{
  "d_model": 384,
  "router_score": "sigmoid",
  "balance_loss": 0.000622,
  "lr_router": 0.000711,
  "n_kv_head": 18,
  "norm_eps": 1e-05,
  "positions": "rope",
  "tie_embeddings": false,
  "parallel_block": false,
  "init": "normal",
  "init_std_up": 0.0387,
  "optimizer": "cautious_adamw",
  "lr": 0.000374,
  "batch_tokens": [16384, 32768, 65536, 131072]
}
Below are experts of layer 3 (counted from 0) of a mixture-of-experts language model. Rows are named router (the router's row for the expert), gate (a neuron's input weights, with its number), up (a neuron's input weights, with its number), down (a neuron's output weights, with its number) and show model dimensions 128-191. Each number is 128 + 24 x the weight over its row's rms, rounded and kept within 0 to 255. Numbers have three digits each.
Before each expert's rows: "comes before" lists some tokens at least twice as common just after its tokens as in all text; "gets" lists some tokens that make up at least twice as much of what it gets as of all text. This comes from a sample of Wikipedia text that the model never trained on. Tokens count by the router's weight.

# expert 12
comes before: ".", " | ", "–", ",", ", ", " |"
gets: "1", "2", "4", "10", "ers", "0"
router:155162143117116143126124155131143105130087118142141099074110133097154101154152137134109160106086135083132161176131137138116109123144139126132181151145173138128123100119123134100125168124119142
gate0:148146095101146119122138144122118149152117113122088117108110189109157082134167146150162179118128149156143125133123078070086105107133157134149164098112111116142166084144151132107097159087097106
up0:129114124082125117107189095110107132133096162148136146126120123099101122129151110181146147120113122109093109107110103142124124132147133102150124171115083068133042145159108155127104141138110162
down0:139121155125112112113161139138145122147151121100108184167142101142123107133121098109119177086149150124146119124166102108102133113123153185123123149140128147095144140144121141168075099130111160
gate1:055127169104132143090163145162168095147137146100118130076096119103156105169150129131138151147146122096133148115099111163139117101149116153118134105160137116162139092131148120116112167137145130
up1:091150133126147110096151152155157091126164119119107114103120130134163171124164123164121131159095099159151151140106116189145141102121145168094107103114149143155082136092172128147147142163106116
down1:133175134109107111100128136116114176153127150130098126146102085151160129134127097160124122127115131124102155127142097164149107089138131180114121110166118137153094149145151142101117092135156138
gate2:151183125163145143150141115139122137141120093134144080129103137148136148098165073142129105117100111116139105151100136121087084138146137096166187111149164142122159121134097151123065165126141126
up2:147086135111101084153114118114114133075125154142105150103097118133126132178109119097167126094103136171105145112135142127153188113145150156127124141121113130125153124106180164120170156144102109
down2:139117123162152147123141157138153140130095136155124119103165124149100145154148166129148095106174126109150151143134123141139105071066098069114100149090115113121146125138126105122118151132104134
gate3:128144134135092131116091146119150141099126190130150130114132158123068145151150172161128132131097110106091101174107096141123087130120168135147114180098145135130129112111119120133120133145112111
up3:125082108183136116129119103123132128108125134160152133113064112162133125155151116117132127127125168158124109146095115093144107122080137113139153084132110186148039109155100087118144114085122137
down3:105130129143120103081111103124170125133134133087124114108147072134147091132118156148110151173154084122126120093123155108157139117098102102122135091124124157136071128153143143125141126140110165
gate4:128124118157099203089168130123166150157141107126127130118090108132146131168115137161128153139135124128152132122106117121120117142147108143134133136125117137169173100152126101109100129138136134
up4:141125186110176051148073136104093104104127159146148129131155136117105131123134124076121124088105134139103124134146115111120175137114158114149123125131119107124126130123089143151152106109121147
down4:113100147154130151120124163108148114126077150125178114109186113111145128137081134130162132132124156137113167108138140139075135110150117102105096107104161129143123108097156085143135115127143157
gate5:157131154115167147133124135123107134156103122138141121147108120143174120125137160114129118115155145108100132107105176142144157198110119133083117130131134126082149079102143110122137146118130166
up5:162125147128146124151113117104116127139119121135134126175086125127162123118137133100107103107146128132128120103115173133143150188144118138061128145137122137106144095103128106120130142119150146
down5:129165086122096145139147123189121143102147149123126156107123139142122109096138095099113133118115074139168106145145118146084109121183126149142154096160128144099110152161095151133129100152105110
gate6:130137164118134127091103154105104128089141152119147142136134084109168127084128153116109142123077134171137184135115101121133147107130093127145099156087158143145146111148172124136129118126146133
up6:133117104146125140166151151099139134162093092157114175150153127138077144158106130132158121145180152139093093096165145119113094158117112135093134117135078117137108127133088095098128127110094116
down6:112137104174124132129140138110135122150137126115200164123169150145147146154102171122134152136145154151091104119147103125127118147062119137178070136124111147129119123119113093168117148098107159
gate7:102173151133102168129135158150174117087116127136160121093114127069104138167151142125124159128113155115115165124090163129103119131128119129138132138134158174144126077111167116111096140110116136
up7:114170114146118138118149143165137120106153129122125137133147124089123136132147132140123145145089151090117151135108153152115094134139063150163098135131151162157116082102133086079096154120099137
down7:157148106117112093140143087161108129125149136116091140141141099158143110113154105104133125129107077115132093134133116109146127137147119176175124107140130131120100123159106152126124125136127087
gate8:130127096140122176120136118114173147100127105108153138140080142147146154096139116115133118104166149113154083151136154149141116103143194077071089117140121127194120130145107144131141130097106141
up8:110130166118130106112091118126082084154117126116115139090166115112128104182109144155114121145064132133107196108124123121105126169096083170183156116134157154111161117131142110117124116165138124
down8:115086115129125188108103156110143116132130087137125099103136133128114160121119119117102146109088116134097128140132139140138153153103099149130133182125138121143158086104146110149152142140158141
gate9:177106129146135157168146139147121142114129127122116117098104101118094097135163150170111132142115129144116115129130128114103112179147085094122124133139100175137122088095186110153086142132148091
up9:156111097135103140180149164163101122136137126117106163151140088156123125118136185156120112134093103120145116136135156098160058120168133141098124130105111144159138091067129076107127145128161108
down9:122143121108151145111142140123128153138130103155107129180128142142127142120162123122116126130119123130127108187112150130123123133172148125130133108156100155127101170161101138088107120150113155
gate10:112134077121146171090139137133166143104105138112138131140114142133140121114150106101127122130126111131098125135118126116127132136128093135105107156143153106159158105111109075139130190132158141
up10:159127145146107121171177131100105101157117130113116134111103094132096147152120173140132127117097153108146185152135121110092120142131182098144121136127102115088115138113155152150123143136089164
down10:117153099122100157177147142102149155156135090156127170121154125111131153118159131098112114121123155115147126135120143081132117126060091099117135147113123108118153128084120144112115103091119097
gate11:126102108081119131139128109141150115133133115156121108092086158112137120147140138155112107141119105105117148111122121147112123149149128114079129117110162132138160112112105145137112116130169094
up11:126152128184129124137143143131135116112125128121143140162142125107129137121117117111154153133109132121100116159143161119096099118106135115172128137155084121124096130133169117113132132116082182
down11:104078090122151143121109130077104161133122123151147148103131157136104139158117138168101134133115106154135148129117145177124129143131096095083142140099149077115139100105157088131137150144174134
gate12:150082104153155186186078125128133106149156130137127091127112145125124111123136123129105150159143135137099131091118151118110129147137158154100119115104106134143125137139130128158130110087144147
up12:072108127094127132098129180150106126160119134119137127096124058126109141144179123142183083102121104148130084095148142144128118059121126135149147153137131111106099141146113139087139124138140160
down12:166110111130099176129177119109138144130150120111089137138158133120116143134133143140080144112126133127144141144107119098102149126103133155169127129120135115128149133175106123125133142114130166
gate13:128157194121122146143093166095136133147100114123161126112147160141144153144097111097163117103192123135097174117168094118093130121140118100158114132150129152115124166140143136129131151121211169
up13:116136103113137110123150147138126136102132120123179112160131144140134149110096142079115180132146123134108141088145099084146161123105139150166092106138141084145173119149122080099131142109174148
down13:145136114101094116133150135120131095092134104113118132129133151126140128112176109102132099145169157124115105143125138146093120084148133144151147098094153143078111120103100136151131117107081113
gate14:141109158118123148142087131125127108151127093130130092097118141101161088149113138171094133161078105094122143121145124155128126157157123140143157131141141149112102152152105129074122095151151128
up14:110132133123140106092126119141147127103138156172122158132127116136105192130167116092145137084149172134127134161097103113095129129089157090120110129150117128142147097095152113149158143079122135
down14:115054142130090168105105142083134149132114145149123128104141177135128136123097145133088132149074104099134155115161154149124129135110111115100165140121132139131142126114119161143112131141105151
gate15:170147126144116104112138132114124139157141135071144150141168067109124127113190138131145124119213168076104160126120106123118135085118131125146146119177143135095123101174124110119122117121110100
up15:140100135159145156134112078155144129148124149137103137157148098125138143138095124126124152120142110131131135133157111129148088098128125145127137115120176080119066124131160106125178093138102114
down15:119143133162157151149091121160114116110118085121133079135126130128101152138124163158166132156136151121153124108150125112152122128147119118100119111160201139125132125108146108115166158132134141
gate16:130143159131116132108104120142140108116121118153127102098171123111160129129177156140145166116161106122121138107129181115157142142107081155168133146124132165156122158108111111105103165135147144
up16:112108129120105138124129118123125154136125158101125156169083095153131136104083111134119120124065148184154125131101073116108080117141176110088132126120086111095101127149147138125150087129125120
down16:104116129139122113143134127098138137129108103116133139124146140142128148127126165114129111116131119120126168119122144112120150094114095074100121146132103077151148120100135090136147162091115161
gate17:078163148114150154119110138156150135178127119139083105140145070169162082151109124144100144149084135095140147168112184109133117144125100098154127177132124110089128120104173093092118124161113179
up17:097126098096151124135133158148130115115161135142123143138160154160147127117119138117135138148111127131160110103098160096141134168057119094146058119092119127147155118098144127126138129135150166
down17:110121168093104140129125139157142117132130111162127167114101124078115128145157090151143120122135142081112134095124149128099091147161120163103128139132119148132182117165119172104101131129127121
gate18:147130136161121139128146114139093135145095098141128131087187138172131142127129142134164153112126148108171161117154077120125129139122141149138166117097190145120114112149162144109126143126124118
up18:081120098119096091145159136098122110146143136158150151147088145109122103166148139147138131125129142138136150120116142138118159108161117131103135181146132138147164165146088162145106094118171105
down18:151120119142180123144115133144128147142122167127130077125144130130143149127098124133172180121166155141125115115152124126128160126117157169147096171168125174134141153096107126162149137114168132
gate19:096137137116110132135118151142153151141120119119116121109104090097145085105114155179114133117184152120101153151108156093159164170117108122122133157150132113105172110165147131079107117061084133
up19:195136092123075107100112151109117132098144139125115132145127106141156107069139133138128147096158132156156093119094146149109119119105143135131145109120136149112177139175116133122132137077073125
down19:149097166106110119133121098113113136155100114143142162133101139118159146103154114099065098126134143160132132121124130113105110179133164139165149162102073117084136119159132170102104149111076115
gate20:150096146153120142135123113115124144146172180121110119122138110121092076141123135144111116127142134109131079123146156136113148109131121122154162113121078108139114128139116092136106152121127175
up20:129128087177139107085116122136160128141164133121133142156096097147132143086147149115120091111179089197170052139132120164148142137094118109161154115148107127118139155171179147141132114119147153
down20:124138120138155165085169131143108153089144151121148136136130154104127141090092077087147115133149118180104170093154165148158174125124089093081114143151155134145123113134108166120114161140116102
gate21:077118092156169131166150134143143138138128133111167126106131150149125117150110120173145164171107131152151088169072074127154133143150124105178137141135125128129112168112104124106139105140113149
up21:164122143103067128142091115133094137108147131163085108155139071115148155126114132074100095104122127127113149135146164137126129105126162128081134119133107117095167090143165133140098157129158101
down21:127079140165116145117141191102143093118108112094146120128114137132124137133119154142128112127140155127112148137133151113146139108094145133145113161108080148154158103103184091106169147143152134
gate22:124119091141127096165110125145115088172107115127126185106128125129140115161147136142100138088113132155113134146167147128134099148170128077092140178116152100095077080098110117077118134105092157
up22:130145111113130135145118110127138143118148140104179080113153156122145162109110102143130161156159111091124151136126132147141110097123147174129079116142115085119105171164132152147126133173113115
down22:140121156192142143137131134098160098153108073159119105109100147151172118122180133122132159143111128175139099139116159141132164162132153094097108137123127106139144153071133151134111091138141143
gate23:185146129105129168131130149147098128089126108097154131152166094134123146127133134144081158152133073128115165129118161123132093099113121163135112144129143087100136123102130163152122182160119158
up23:144129127114105131146124172124144164154139165093147183123171136115148153142126162100117121122167103138104159149178070096160065111123126125126103126148111100098084145073129101103143097129164087
down23:141166098101115109109130148193129143156138117125108130161117109125111170113160092138106139137117108085155139133127127118126110158110160156154097139165137146128142159140170094115128167091147097
gate24:153141118144164125108127119131140151092118119109118095103092154155108164116131115124141124089122131125089143119140137062088107105150148150154147149166157086131128137156119132093093115123150129
up24:141124162118096168131120135092114123192132085144085143129138061085151093168142136138118137174139129105138138159147139186121121180132114117123129109096157166109138121103117147148154107119119130
down24:122145121132086169089129115123140148131127084123137095124152122114121126152113113142135127142128140117141151127122144145131117138134132121141118136101114091126145128073102079167128166095153121
gate25:085127120134075148114175138112133119143106134151129133117119137119094149106172133067138132104124181120130145088128079154093099136104122097149146134109114143142116128081161135109131129170128154
up25:144128127115166138148092119129126139132132122126130100123115123113148140153088146193113122162108082106099143172150142180141139134142152114080128131143156163113129128127111158108139130089111136
down25:116090123119134157113091116084127141130112098106142114121127154126134109122093142167094143153100134122132169155144104177110150121122131154110126120126112115105136127075107133133145146094110153
gate26:069129122124109142081152126139137124154104115108122097160113080107157148116164078113172120131119134111130091121122165131144087115101132116139131133161110143127141156110187135105119122102119143
up26:175111131155149107182077142116119117086173163140135103141153143168084093132079160138071122138138151119113137107130144118114159176132093122131137142126137151128124099140102140138116154153125122
down26:137154121141166123174097142116140108114115144133131145132153148114109136143097156139113109101147145131107151101106125115148185166145138145143077116116100128138135141085152071143122133155158148
gate27:129132093134130140148171158151138111128138112141149145151127113136098170131114117094133137119165138166124133113122160068133127140110113142127144141165148149125111115174139145112124136115106118
up27:142147124121154156195140127157071117111143123163115093173141184106171129149153124163092084113161135149128113127131212160137140142112108126161137110168105114120139107121131155162150146117121167
down27:149142121114141156116119137132121127105158151151152131090086143130163146124135167121097126123146138137121102125152133108148091101089125110123073133117076107121130170121135116134112125089195146
gate28:097129117136127135170124138117067109143105127149144113162073123147136120149141094133117132110104120137125127096087117064129117129149150149145106114130137153100157151070178114132099173118126171
up28:132124151191151163117131139119165105176151154131151122126128133140133148092111066127109100117107160124135153118097062119153130089092084130094160141117131117136157122150103155140135160119140086
down28:112099141163118172115115155120149132119113116162144078123127116136125163082098107172127134133150130120157123176116160119095146120111077086091112136144116088151130138129174156115121120136146127
gate29:106107172158097121115091138102113098133117162134130118121098105125134155122106082122137126136164105130104133121110149152127104142113150073142086146152119144140124141176130118110112100113103113
up29:139154135115130147137132114155123134129128141147163149130121120107156157089141163125106130127179101138153145166161120165139121130129123170108123104108134144127129098100086194127138133154166141
down29:181143130130121128131137126159109125112133107072166146123111130125111109098121122101114112149155137147134150194127153104091114074152105135118118155135111088085124113081120136116081131134133136
gate30:112132164098113111105089144136136096170103144178127147068114128129078127187146169132124142113139127163122166137137130151136129073112093130175141075098118146096170097168150129149084170117149141
up30:135166075161147144134154120122142141097135123107128108149118163128159126066093082115148097163125127140145126128115114121121109169167164137096107167135126114135149137094086140123159104145079170
down30:131081164137133167128117160106139139128139146172157130108143141122117129129150123105124118077123146136100129101132144128115163123115117112131108165098108141122147102115188073135121173101146122
gate31:099140094163087182137131140136131124170105134045142148164118117147132112118126153107116130089142129166105156192147184150105117111105103133189112113097157113131132146104170087106127127104068121
up31:093135134141101148143114156137111146134099146058124140164128131127116121102119131110146121132178141144121143185138148115137106132108099130158116144090123108130098134125164108051125155113105137
down31:152165135125106132138106133179101133111109102113086131125146099129124130107140110109156107157136118103166131135088118122132159112115150153182122120133118121132104127146143155104102137125123148
gate32:123129114133130117085089163188110110171108141148126116111074158128184120147137126109128104142119120102152115109113122156113136142110100117070160101138138105110139098182103152076103093128142119
up32:149132156078119122101095148172119115161141144179131107115084148132161181157148123130138133122094115089160131129121166144132106171124101133117157107131143129141162104170135138132107111150163098
down32:142177126149140121144121105186130117109135167059110106092112106095150117123129144139127123153193131121123130142127080126118106102084147118133116156153149129107068161135120144084146123122100145
gate33:128151146119118103137129129127195128126129158117153146091118136136148117135164144113117104086143125125135147118124136154144129152140118106124120101112126174164115119151129126170105131131206139
up33:130125092131104125117111107137167140116137143117108106154103148098140139111153115084102108104145144098126172109107124169124111154124117120134114092122150122166140122155154127160059171127173092
down33:136106147164111143098134078160096124131167102132135112124096130112154128120107136100154164145115118090112103153130138138134148116114163169134151127083161120145106152120129179108112088153138149
gate34:146120099102110183152077125112155146126145145111152123123103151108129127125180166142124129099102092134125172126093134122130118145094142113114138098140144134142133113112117159078111141131154135
up34:120091091129158136162105075137146120116102155117152125154134161143139132168128161096080127182131101124135160115121112176152171144130115151103107127109115115134119123118129116163153108148128139
down34:108118126136144101120176126130108116183136144163050131131116095128211138136132123141088134119123111058180142104080115136137138104183132170101111093120131121162137121133107143135158131109130078
gate35:123143103149122195128142129143128143107130087129114136101115143147130107145095136171115092117150131101132172122103103143131125139115119144178133143147156144142098118165126116150119126089082120
up35:121147120167128140101152111182119159114163122103120137110132136144139096139100157114145108145142137086143152143124145129161122139103097121193123143134151136134096132150060133116097134126083102
down35:125130112081119075132130114150130141159171124134100142157115101112159124116139123082140117156106080116110118113102124085168089117158136143111129098140129115117125131154102148119118122133148069
gate36:092143161148123155128125125144133146083124161147105134118085143153119103109143099143140165098118113128192128129133151132093116164093124150129134131106144152185143145128152111161121113145125098
up36:103131133094112132143138091135144143075132104149131139116198128152161119101146125090117115089189140110134123139143112115139146098132126125097074135135154172116072113134123094091105156109112122
down36:135129125122111132104162126127150095137117085162123130112135096134134136097159106158163116163149108131133152125074128159116138124138136110122144120180127105096127095116153110096162123110112119
gate37:160109131117086133128088122150148109102113106130124150140119144097160126134180116206130126115119120111136095143086089155135098159114134093091062165129130184146071159079095105125120162113118105
up37:133143157132118137154155116089095120116099154103150100090148106131110107120076147125106113155133137117115151110151135113096148135114123161185159127154096072148138119131144128181123116149111130
down37:119138099142135127164137129073133169104132137155136163111096153177093151132088149094100144145125141139132125131109136156127149164120103131106120127091110084113148146138115117124129135113078128
gate38:112148113132137153149088154158133122126090136197147122102086150091140128164133095133120143107080094127099120153126107121117127118136113165137156114135132134103117117124125087096087130127121159
up38:096150137146147139116143150134142126127121123133143128114133151089108132152132114134112132108098109137100098151099123108115096098104110168146166092119161124136138114126116093102124171113142157
down38:127164131104130112104152099191128096141096151127103140119115107112167084099118099129107124124128104095168135080108093140144146098090164116133132124157121135125087127130090159109115105097153099
gate39:079131086130088150139179179180129130136158128112123132117094130113103142152136139150114141097063119156093099147157113161116091138138126136132130162106116106141107130128098084100100159122085156
up39:086144095148080147177164141180140149116150140107145120135126134149120128100153121128129115100115126156112090147143107130138117114143112150125106141136138083122089133157126092113081137122117097
down39:096164130118127106160156114193150128103140114154101146137112115148131124139148123120131118127123083135135101173154104112139112114176144156156127110157120156126096133158114153143113101148132098
gate40:079116099168147136136165110141183157114195144121108093132117172105123072166138097108146101146127124136124110116127108147185117122141153109075134095155148125132161122144156153144106139128083097
up40:119144139124105130153162175171132147089149079147105142113128173144126089167128152133162123124102125199114074128152113185123113101145149115145117142138137106127160116171117137141096148141114100
down40:136167115113147159137097138144138153122148134117136099096128149139133139080166127150148094112120148103145120177111125145126137144148118117153150115176168135166101110104138170110112158148125085
gate41:130119131102163147182159156161149131145134124080155131119109151119133119102117101169130140123108134127158135110098142130105144137151134120150150149086120144165146109137162134119128139098142105
up41:104087098108107097169126114138161145115150164110136158176093136121076135121149114147167135157111147115113121156116128157159154132146157109191121141122118105150099107144141133143146140094083083
down41:083144137198094106108145090140132108135174109130145127168119090080074106123121130112124134108115139085119134147128136117104112104146126131126133149129104140156127125117132160133107109102139114
gate42:106086101154132164158081107139131145128147097066137145081109117144157096135125117079087100135155155079130128136114155128126130127115104112142140114135154140150152101135117131135109118048136120
up42:118140133143129084137088106121124156076162111109078134130090157147145154105106074147107132117122102090138089152062066095122135097121147113140162138136163174108132098168126123110098165125132141
down42:117140121118118130116154111155128144148145133094104140125106109125176105125124136121123108094126084127131134163084129134148129097150146132155180113132140137143130151119088127123141098159109130
gate43:128116102139140125128116168135133111105152104109137126120102149127128129136143155136115145151115126121126157150152085130114167139106128140117125123144134132116142098130154130112112153156149101
up43:114137174122111138122126088110121161142099117119150140114134104119138144127112118106159135126127118122139100082125154140150103143133146121138154132107117114150134152156104128137161090097113176
down43:116116119144135148134117144090179128115158108122135131120104143109156190125135125133103129138123147156112127133133122146143108139080138125113085135111101129131151126084131086149135138081138140
gate44:143140143144107152122111144121090170120148140097147150151153128156086148097099179105099073115160115099133165135088161113134099105131123129123068127126133118114138130126175142117162120144078161
up44:108114150110157141161135147149152072120090105187158112128115160139191110162175099187145148119110139149105103124158082141095116118125108166126179090120122123144100146130128114114107114111129127
down44:120065129142184146121132163102139133120100128147152130150119162117159124119118144132118102131158167136085116127164149086167133107109132094085119125094105161157147099104172114157165159118102145
gate45:065175107159134140121142120123142118121119127131140132099144130131115117140143123130130111088079145119136145133117156135090153153117143112154138114140083113137169114142146132156113123077148131
up45:120104100133115170144150135168159147113142131154148120111153077125078155137121100125140137068126119144129146100117115146120117131154131114132133093081174097129108130130124135152196132081135079
down45:159089093106144119108102112153125108092177139107107132183156123119133100144120132180103099103097124114102149137153107116107139177155119147103156161131158106149121103125148133132127160110157097
gate46:111141129119146122172111092158129136131114126154152128166093124135128100120095169138152106080084142129137157150072108141135134093142117144175109140080124097152184117118125143121094101107134093
up46:124103151140127118123138148130125126114155134125160143069139117131117082137109098123123077139129142122131143118146087127104105154107113137116127148183149146125060145089159157085157158122115133
down46:134105120116066145117160133100162141146146147137108153097166146112128108156107152148114148138134112155120184165104165160132128158119091081157112148090094090131100133158135118159160137106117091
gate47:140115107132144106143124118139126142101130096169111160144127091128122163138106135102165101099136119083094157152122133126125151129160116078140127121124147152103060122157119162066123148144138138
up47:115119105176166108122127119172122142091141139067132164151136143122113127124131122085167139115126115150097142162152141068121162115145119111120111129109130122121101098156142122129102138136176113
down47:107139163120120084134138127125117125088141120106113157125112119096144131118173093119118135128146136128114102133129123132129087111115145124108147131149125124120118116172085187090147087145121141
gate48:153108129110140164120132142104166122126131183150162105157111145146141134118133154069146143141161149124141106127155175132133188125122128088128105090126115116168139101129083138145160106133149159
up48:112166132133157101157108124136123121103112072099118140096131131133104132160118117182123155111084109111118148157109077107105070141120149153136151161135133154103093122115162097141108124120075097
down48:130102119090152178177140127076159148132120130138141169150136166138166140099158116099115120107112162136126150153166163127102123097086115102108126125108151134142120105072162118165141117120100146
gate49:166130163091106110113113147131140129112098129119117113107122096090133119124105090111146121113166134080130152118107126123122182145121125117111122118117176121140174086150102164176085144131160121
up49:083121111150153159169150147137108124142161091126137106146122135171143135146166157146135151110099131152114109126134133154103092129126136160179132119155115155113092164072152098104156118123077172
down49:139104145121116172125131158104152142120095122163188137115151147116153137136112152136088123159117161116147147107104151133102110144078092119110128147142101120110191093122118081136107161094136119
gate50:121131118125143133163120141119148130155148153132122157059093103148127139142102128144154141135104102076096145098138143099093159108111169110109132155082150180163125148111208117132087189135201133
up50:152150141132176103099105144110092130134121103117148109186103159110124134118142109160092101125124149146158138136130111181102094161146126165119136105149147086106132129131077183095162108132102126
down50:118107146147123153135104105153157156129160147140157146149148157139121153151137135126127130124085153131151198086138168165161136122113122153120119133148120106131155127113123085132119164093174133
gate51:131122154107129133112113117139099164148128149075141080134119114107113109126124130114136121127098143139146141130068101123160123129100101146153108147169153145141180125081127158117080090101187107
up51:147097126143113146137140151116162098108158103150144146100096138146121121153128125143087147090150108105126174113162176106106125104158119093099123074139113089118065134128157103125144132156108107
down51:123074121162125130165160127089128088118106123108140144174161154131119141122147125163093108152103143115113128117150143133147139140107109101115095145099137116132115154097121099133145171115146091
gate52:152143141166101131104149144140119106094146133148138136109122132112103182136168157095131144104133146093136132137082117111096121120089154129154100159078087137142086080131146088155113116119080129
up52:129094109122133136113102126138106113123126144107115109155126115125130123148122118060103124115114116112120145127150112156105124149130115108155165124128150116124110118115098105156137169151133123
down52:123113061109138170125105123137093108113115148076092131125132099142118129134122136116117115126104096121125125120119186196122152175133084121154152112106170099140100136145135094130119138124148087
gate53:142170093171124164127143137136130135131137081125107131092161162150104107130150095144100149109135132110172136126147126123104107110122153112095128099113136105114131116138093131108136088121160121
up53:109084179077136113101099121140138125135131164163138121182090103095155159145123142095120108134093100139082129142100128132137138118141112134146149143099106138157114130137159126134135186128126091
down53:087086157177083110118121129135126147130116128109130116106117137107120133143128145120131161127108126143103117147129143152164144100114148135139132186107108129174139105111154107133109152130143116
gate54:080144114127101136096127149126173127124119115116162137150076143140138118135159117114142144075080125100138116102134116119132110090110142111105166135157161143090083126129072141114137104167171086
up54:129092110139113122125108147160167104117101148146134130145145147148103082108139130052108142152114128153157137149134155112117141122114122087113183060121172174152175123171164108146169122151124116
down54:117152095117178134121121124130121119118106133147098108136110131097131108143130127146096127114146099102129173133120159139135171147116122104136124115146124127153150121155127154115116179100115083
gate55:145124085158143110119122117134140116157153125151125167148108143128127140160117165123114156118136149110125140153139200110112127155145108132165130088141121103120075133150150074156130138147134104
up55:138128153111135148118127135143143121125137122133143150113134139110162108162160138098200172120130133078144098126150091115155142154125115170130110121124067073105133110095114107079136102106128138
down55:110156109105104125097151083162130090112104099119111125127128101144162125148113156090110141102148099125156112128153111143126116119129178119138138155151110134138150162145149172129139144156101145
gate56:142129140101158123080108116101170149110114118159127113074117133101153160105137139122110137099142140110100137131105155139138177101116187144126122134150112098118118127141109157132149106101156165
up56:110116123163110165166130120125107122116143115133115091129137124133123133159144147142142129139104136123143160130158104108103078155122088121183166124128151151114138105135154135122132153167064120
down56:090148135147151166175107127116127123119141118110153118149112158108151136148129143125146139116145167151124124123157148110144127124077104098136125143109121080079147114052182089150131142118126165
gate57:160101054135136156161165156138144133116103169140116136153138098143128179101131115113095172132091140145102136161147103099131117128126156096090144116099155135094151110127157111100136136146159111
up57:105126136141147149108099114126140106109164096147156130075097162124129064143108114156084087115133097115117132097098139170118128129159131155103119116141119162124092144105157131168149143092107114
down57:105103138134118181128118132124152139120160111132172093102157170155128123134093176151094132124155139116137127118132136169136150108116112113136147128083133099147114100124149092123146151096137134
gate58:153136129200136135153144179129144095135087165118155149105099139103109124148135127111158165149067100153130111099136144163079104155158101139121127168119163118135129124149139134133115118130151134
up58:133113153130118121127094118128138135121108140142171161120122160167146135151159127107116169130231133152139079119113128130145119123105114122085100118117131122129077162145138122126122115142094163
down58:197137138120094117149135150148172134098097106100170176121133129139146120117147128104141129144176127127140097144165111117093142073146146149106107126134144155127106157130142144152117093164125161
gate59:098063135160110141098145046139136124107126116137142157106139146121117139121118121109141077171125127133156137135109140127136092114076114084114106154113153164110095119143137112169100123099159162
up59:132162097144160123152141122126108123098090168130167133146106148121145165113123143152136160124143167152108145164143126115128150094121135131144172079109132128114136114143123113150194062110148126
down59:112130138161143162165082133093127173137119185139156144116120124169112104138105155107154158117117144161114156105148113090162112104119170112114084071154112121152140115117123136125098122119123114
gate60:145136123102143126145110149119176138101111089135084138115109153122173166158159166181132157123119141081145131133050147095141135120162159109142145148178178131098111132134120165073100125127141121
up60:100144151139090097129130110084059151158162160121137099160143142109115128091113125134077117116082091144135166122180110197097119121148118120128106119130110157119128098130109117176168123134105135
down60:099098126133137177134121118107118143100126145149133140158110136141119132136130137181138118088099126127169171092142131119150107115092122139183114119122125081132113120115131097137123208102121144
gate61:136159147106148167138113113117130091150077108138148122093107122080136108150124146192120137117061080087130134177127123162105105125149143151124158122164168136120104123123082142105098157101124133
up61:129133149147146147146111104124121126152081100083152124107137108138141075138087137153122130137076074133133116164149119155149106117127114168155142120129160138151140131150082120112094137138119126
down61:127167133128135093131133121137122155108144122107128133134139102123135092121177107083148101126204164177149117123071108132164138132141146125162129110145155131137138112142108094132134082152129121
gate62:124154119158084152156155126095101126098200146099115141131148173129137181130157110131142108130152140176115154113120125093155115134141148109161114116109152149079104098100148119110100114105112129
up62:144110113145172137121075090111112125134159121133154115082135135100094105118086157119130158166076096101107164156122149150166136140154111143129120139149125112141117162140157127150164144121124117
down62:142124112133125180127124131061134156129095165127164110079174148126113115142086148113093149128104145156091094131131106134148151128142114125118118175122139135136141143122084135127104139125145098
gate63:117160144149125161136135159120161128125135106153131138132106130124121188111156140134134143107139169122132133114115163139106106112092168107133105157151085120118110158116186122097145118124126167
up63:100100149109133152115128091128108126137124108146110143121100147078174091152114127147110127148080091101116176138116102148132127154164075125116123135118134156146132092125118116119140114131135095
down63:081069095131103130091111130109105144117110077155124117105129119118108138134085137157119133143097102114126168133122128140134144127130069161118121156071147093142159097142116141134140157118141113